Weights of a small mixture-of-experts language model, trained from scratch on English Wikipedia.
Size: 9 layers, width 192, vocabulary 32768, 29.7M parameters.
Experts: 80 experts in each of 7 layers, 96 tanh GELU neurons an expert, 2 picks a token, a softmax router, a shared expert of 192 neurons.
Below are experts of layer 3 (counted from 0) of a mixture-of-experts language model. Rows are named router (the router's row for the expert), up (a neuron's input weights, with its number) and show model dimensions 0-191. Each number is 128 + 24 x the weight over its row's rms, rounded and kept within 0 to 255.
After each expert's rows: a language model's description of what the expert responds to. This comes from a sample of Wikipedia text that the model never trained on.

# expert 11
router [144  91 162 165 157  98 137 126 128 107 130 163 156 166 104  98 167 106 137 109 120  99 117 142 104 108 174 139 126 169 102 124 101 138 122 158 110 129 107 114 159 117 154 139 105 152 122 148 118 151 158 115 117 160 102 100 117 152 115 119 135 105  87 119 120 103 103 124 136 165  96  92 155 177 153 158 106  92 148 117 105 118 147 121 148 112 107  98 159 157 106  77 118 144 139 159 156 122 116 119 110 125 111 131 154 106 126 151  93 154 164  99 130 134 132 144  99 116 117 130  88 137 159 162 136 100 104 126 104  94  99  86 149 152 141 115 142 143 143 109 125 112 105 153 176 143 149  88 147  91  93 136 114 139 105 159 146  89 113 126 124 165 160  83 119 129 110 140 121  93  90 169 142 153 146 170  89  96 133 105 148 114 121 120 101  98 164  99 147 151 101 135]
up0 [127 109 170 133 124 130 146 107 121  98 162 120 117 126 157  74 132  90 137 114 103 104 128 141 103  85 163 142 129 160  76  99 118 145 110 128 105 137 122 124 177  96 109 142 116 153 134 125 100 130 136 104 105 152 113 121 120 160 144 104 136 117 104 175 119  66 119 123 139 139  85  98 146 106 128 171 138 129 135  92 112 156 139 127 136 162 137  94 137 153 108 136 129 138 115 120 115 109 117 102 126 159  76 129 152 118 129 118 142 137 137 126 135 144 138 145  96 124 130 140  53 118 157 118  91  79  77 175 107  90 117 119 146 183 152 137 160 142 136  98 136 108 122 112 161 163 146 124 128  88 145 140 121 123 104 117 114 106 104  85 154 108 142 146 146 100 136 129 131 116 120 166 159 167 148 109 124  94  89 106 120 122 115 103  89 133 159 115  91 181 109 140]
Description: Asian name syllables. Final syllables of Thai, Chinese and other foreign names, like -ai in Pheu Thai, Zhou Enlai, Nungesser, often in player tables.

# expert 8
router [145  92 161 167 157 105 136 127 131 107 129 159 155 164 104  99 167 105 135 108 117 102 115 145 107 110 181 139 123 165 105 129 102 137 122 156 109 130 105 111 156 117 156 139 103 148 121 150 118 149 159 115 114 163 107 100 117 152 117 113 135 104  87 119 118  97 102 125 138 168  97  95 154 178 154 158 106  93 144 115 107 114 147 123 146 112 105  97 159 160 108  77 118 141 137 157 157 124 120 119 111 124 108 133 156 109 127 150  93 152 165 101 134 134 131 147  99 114 121 130  86 139 156 164 140 102 109 123 102  95  99  84 148 156 143 117 141 144 142 112 124 110 104 156 176 146 148  90 144  93  92 136 113 142 109 157 146  88 111 128 125 163 160  84 118 128 111 140 125  94  90 170 143 152 145 175  93  94 133 105 148 112 121 121  98 105 167  99 146 150 102 137]
up0 [ 97 136 174 128 156 112 142 112 141 123 112 160 153 180 134 119 150 114 123  99 102 125 134 138 108 103 166 134 114 156 125  97 127 121 112 129  89 125 108 112 151 129 162 156 101 130 120 144 112 140 185 123 101 139 117 129 108 160 116 145 151 129  70 130 112 107 103 139 109 146  92 100 149 134 161 159 131  78 145  88 101 104 134 125 126 128  97 119 135 132 102 124 105 147 189 162 170 110 101 152 105 148 111 169 157 104 103 147 139 153 137  89 118 124 136 139  93  80 172 142 107 126 174 121  96 122 114 132 122 108 117  97 132 148 136 112 157 129 134  87 139 100 108 153 138 144 159  71 146 100 123 158 113 145  94 169 159 119  97  74 139 161 176 114 151 130 134  96  97 113  86 158 134 127 151 140  95 131 111 103 145  98 126 126 124 120 131 118 139 142 107 161]
Description: Short word-final pieces. Short trailing word pieces, often ending a foreign name, in tables and footballer lists, such as j in Azerbaijani, i, ans, ate.

# expert 52
router [124 105 145 141 162 114 149 139 114 112 121 137 125 162 126  96 128 124 173  96  76 112 107 158 100 108 143 156  99 147 125  77 110 148 103 138  98 115 101 138 169 124 144 135 129 143 101 158 116 128 133 106  93 168 115 128 108 151 133  86 122 129 103 102 153  90 109 111 157 164 127  95 141 118 156 158 133  91 189 118 116 122 153 151 160 152 140 115 134 136 100 104  97 125 155 156 146 122 100 116 113 142  81 152 161  91 109 174 124 143 143  97 155 148 135 155 103 107 142 151 120 185 120 155 110 102 122 140 108  96 107 111 144 147 183 111 112 140 134 103 158 119 106 155 151 134 164 114 158  95  94 140 101 146 126 128 117 143 119 104 154 175 150  86 141 127 116 142 128  97  98 142 136 143 167 126 103  96 137  95 162 117 121 125  81  97 128  86 139 145 106 148]
up0 [166 111 117  97 128 119 150 156  72 128 119 165 131 174  99 128 102 142 150 105 113 124 156 136 143 129 117 109 121 155  98  65 132 151 111 134 121  52 165 100 153 153  62  95 166 110 128 173 138 127 137 147 170  97  77 111 167 145 149 146  90 133 100 104 156 108 118 150 105 118 139 101 106 128 155 167 128 115  95 153 132  73 128 144 105 147 123 140 138 139 148 146 124 148 152 129 143 157  78 120 120 125 131 139 145 121 146 164 106 128 167 137  87 144 138 165 143  87 132 127 100 110 129 126  99 111 143 136 119 103  89 129  90 141 124 142  88 137 161 109 164 134 138 152 161 103 119 117 138 128 134 149 167 131 127 119 127 150 116 151  93 131 140 135 138 122  95  90 141  99 106 116 154 144 122 118 125 152 110 112 137 110 139 100 105 103 119  95 168 113 153 110]
Description: Prepositions and conjunctions. Prepositions and clause linkers after a noun or verb, such as from, in, of, during, while, when.

# expert 18
router [149  95 162 165 158 105 137 125 132 106 133 158 156 167 100  99 163 106 135 110 118 104 111 144 107 109 175 135 125 167 102 125  98 139 121 158 115 133  99 111 160 111 156 138 104 153 114 151 118 150 154 113 117 163 103 105 117 149 117 118 134 106  89 121 120  99 103 125 133 165  94  96 151 180 156 159 105  93 146 117 107 119 144 125 146 114 108  99 156 159 102  79 118 141 140 159 156 123 119 119 114 128 112 132 153 109 127 152  92 154 164  98 135 136 130 148 100 116 125 126  90 140 161 164 137 101 109 129 103  97 100  80 150 154 138 115 139 144 142 112 124 113 104 159 167 144 150  90 144  93  93 137 113 141 105 161 150  88 111 129 129 165 160  81 119 126 114 144 120  97  89 168 139 152 150 170  91  96 131 106 148 113 123 115  95 101 168 100 148 153  98 136]
up0 [142 108 142 132 165 159 138 132 120 139 100 150 130 141 144 101 167  81 144  87 130 114 145 159  83  88 137 147 132 148 143 138  96 138 115 166 110 137 122 133 137 129 115 156  84 149 134 147 115 159 148 105 107 137  89 114 137 163 104 102 111 121 112 126 113 131 124 129 142 152  99  91 135 182 157 158 109 119 111 125 108 117 154 106 113 123 109 100 126 143 106 105 151 152 157 130 117 122 120 151 100 134  83 140 142 115 141 109 148 169 128 145 139 127 143 130 120 106 111 106 121 132 120  96 147 135  90 133 114  97 124 131 143 172 144 140 152 168 131 100 138 146 111 118 134 120 148 123 169  84  77 131 119 196 104 113 130 114  91 130  93 153 137 121 111 165 112 159 140 132 108 177 112 159 134  92  87  83 154 108 196 130 118  95 126  90 136 133 150 181  88 181]
Description: Politics, military, police. Words from politics, military and policing such as incumbent, troops, police, Regiment, MP, tax, plus sentence-final periods.

# expert 54
router [127 116 140 141 125 134 153 141 104 106 139 136 153 170 159  97 144 106 155  91 123 123 128 154  87 101 137 126  88 138 118  96 135 135 109 168  99 104  97 117 172 149 171 127  90 132 130 155 114 143 169 116 103 151 104 125 114 147 131  97 155 125 118 103 156  85  83 117 138 142 120  88 155 136 159 176 122 100 169 102 124  97 149 119 119 137 130 113 126 139  95 103 100 150 179 165 141 115 113 116 112 118  90 123 148 105 122 170 114 150 131 127 146 155 135 145  83  98 161 152 111 156 136 143 138 108  90 142  86 123 106 106 152 154 159 135 157 150 158  81 126  89 117 159 134 140 142 115 153  99  95 146 111 174 116 128 129 123 101 127 127 140 161  85 139 107 113 136 123 110  85 159 136 135 159 173 104  86 128 109 139 118 126 132  90 107 130 103 169 166 116 162]
up0 [ 93  73 131 159 153 103  76 114 155  93 150 133  86  84 130 122 156 144 146 143  94 135 166 130 171 125 122 126 109  99 145 135 143 126 112  83 139 123 127  77 154 123 114 115 124 168 129 148 143 162 119 123 122 108  94 145 157 127 142 120 107 105 123 129  88 105 108 142 111 137 146  73 125 141 138 105  94 138 145 126 116  89 126 128 102  99 111 126 130 155 149 158 159 136 108 135 138  96 114 108 146  86 163  87 119 139 144 131 125 130 140 106  99 145 141 144 100 157 147 109 114 159 123 115  98 136 116 176 118 128  91 126 109  91 139  98 111 144 188 109 139 129 112 197 111 158 130 160 133 122 132 145 197 159 109 123 104 134 136 104 144 131  67 121 133 114 130 155  90 143 108  99 156 123 127 157 124  96  80 137 127 124 135 158 147 137 125 136 176 145 118 115]
Description: Coordinating conjunctions and commas. Commas and conjunctions joining words or clauses, e.g. and, or, but, as, while, although.

# expert 14
router [167  90 148 168 148 145 139 127 110  84 118 142 136 160 104  67 134 121 147 106  85 120 103 171 119 117 141 154 112 166 127 111 105 155  93 130 102 113 126 128 159 117 140 154 107 148 131 147 100 145 123 109  99 167 114 120 106 171  93  64 141 126 126 106 144 117 108 127 126 178 131  84 129 119 144 149 134 109 141  99 111 120 158 161 137  90 116 112 147 138  78 118  82 136 171 156 159  99 102 143 127 148  65 156 146 118 104 132 111 155 147 119 166 133 140 145  94 108 161 128 118 152 139 134 132  98 108 124 107  88 108 125 157 133 157 106 154 134 116  92 151 123  95 163 132 126 148 116 145  98 120 163 119 152  98 124 120 125 118 135 155 146 154 104 149  92 146 122 118  95 104 152 139 160 190 132 103  97 120 121 150 108 141 116 107 103 101 118 138 148  93 145]
up0 [114 156 156 117 116 104 138 107 121 151 131 175  92 151 189 132 135 131 133 143 141 143 148 152 129 129 131 154 143 153 107 118 134 136 119 175 123 104 116 147 150  93 146  92 135 121 141  83 163  98  92 128 110 184 155 141  62 108 138 146 145 107 144 133 114 155 124 129 154 115 182 130 122 121 138 126 111 114 120  98 109 131 151 130 134 142 172 136 148 136 155 149 139 182 106 171 141 160 128  95 109 156 155 112 121 123 120 177  97 128 129 134 152 167 120 219 103 121 133 134 138 147 148 113 113 114 128 132 121 111 173 136 100 122 174 125 105 129 134 161 175 147 148 128 122 111 134 107 133 126  93 158 147 161 143 157  98 136  89  99 128 136 158 112 129 131 163  65 136 112 122 143 160 147 139 128  99 114 149 130 153 115 105 188 138 145 131 107 113 115 124 116]
Description: Prepositions after verbs. Prepositions after career or event verbs in biographies and sports prose, such as debut for, finishing in, defeated, alongside.

# expert 34
router [121 121 145 165 158 125 153 121 133  85 147 140 140 189 139  92 147 115 164  86 117 116 116 127 122 108 148 131 154 144 133 116 121 136  99 161 121 129 108 144 155 104 153 157 120 158 115 150  94 139 134  82 112 145 116  84 118 146 118  96 152 135 113 106 129  88 118 118 145 146 108  88 149 148 188 130 118  93 156 114 115 120 163 143 121  92 109 110 137 135  81  78  98 151 137 170 161  99 102 138 121 151 106 148 186  98 111 177 112 144 142 114 120 161 133 134 119 122 152 135 119 151 111 151 114 104  95 128  94 102 109 109 164 142 145 115 137 130 152 106 151 142 114 160 140 131 147 111 147  97 120 136 107 157 120 130 135 134  83  79 116 154 178 118 133 118 148 135  96  91  77 156 151 131 184 119  73 116 121  90 150 112 116 127  92 124 122 100 119 148 116 129]
up0 [190 122 138 117 171  77 120 144 133 114 119 150 171 146 111 116 191 122 122 117  87 123 116 153 126 110 148 134  86 135 111 148 125 145 121 146 102 138  59 121 132 124 169 100  88 135 151 123 127 153 140 143 117 137  87 156 147 133 125 143 166  82  95 122 124 103 111 125 115 127 145 111 117 143 142 109 153 130 145 128 122 121 119  97 112 123 136  93 189 131 122 122 123 154 114 150 105 166 118  94  93 172 141 121 126 114 133 145 127 147 143 116 132 150 123 119 104 119 110 130 107 112 121 178 133  93 108 143 140 121 169 125 169 150 144 130 109 157 151 149  82  92 122 137 123 131 180  96 152 108 126 108  90 117  74 133 134 132 108 175 154 151 164 118 123  61 134 183 139 106 113 151 153 121 154  99 116 145 125 130  96 130 104 129 120 130 153  91 120 140 122 176]
Description: Articles and copulas. The articles a and an and forms of be such as is, was, are, including a at the end of names like Kanawha.

# expert 6
router [148  91 162 168 158 105 135 126 130 107 130 160 156 164 102 102 164 106 134 107 118 100 114 144 106 111 180 137 123 172 105 126 102 140 123 158 112 131 104 113 159 114 157 141 103 151 124 152 117 148 157 114 113 161 102 106 116 152 118 117 132 103  88 118 121  98 104 127 133 169  97  94 152 177 156 159 109  93 146 118 107 116 148 121 147 111 109  98 157 159 107  78 119 142 139 159 158 124 121 120 115 125 109 129 157 109 125 151  92 157 164  99 131 134 131 147  99 116 123 134  87 142 160 163 136 103 106 123 103  96  99  84 150 150 139 120 140 140 144 114 124 112 103 158 177 143 149  89 144  93  94 136 112 140 107 160 149  93 113 129 127 168 162  82 124 130 110 142 125  93  91 169 142 153 145 171  97  96 133 105 151 116 122 116 102 102 165  99 148 149 102 137]
up0 [156 104 146 129 120 137 114 133 112 109 150 120 165 114 161  98 144 140 157 133 136 123 126 149 101 115 106 153 135 162 112 144  98 157  99 124 129 106 129  62 114 129 163 113 113 147 113 138  95 141 131  68 112 122 118  97 112 147  69 125 128 126 110 135 112 100 114 119 107 134 125 117 141 187 147 184  91 119 156 111 131 125 156  95 126 125  87 122 120 160 127 124 105 120 151 118 128 156 125 129 119 140  82 138 129 127 103 107  98 154 114  87 143 168  74 141  97 128 171 121  92 102 149 160 127 142 143 106 114 126  79 152 130 100 130 160 151 128 118 163 173 105  98 147 110 126 168 143 154  68 107 129  99 165 139 132 164 140 105 141 122 148 131 139 139 108 128 111 108 127 137 148 137 125 155 128  64 115 157  66 149 101 120 132 128 113 126  91 167 162 103 122]
Description: Personal name fragments. Surname and given-name pieces in tables and lists of people, especially sports results, e.g. Pir'ron'i, Hü'sl'er, Anna.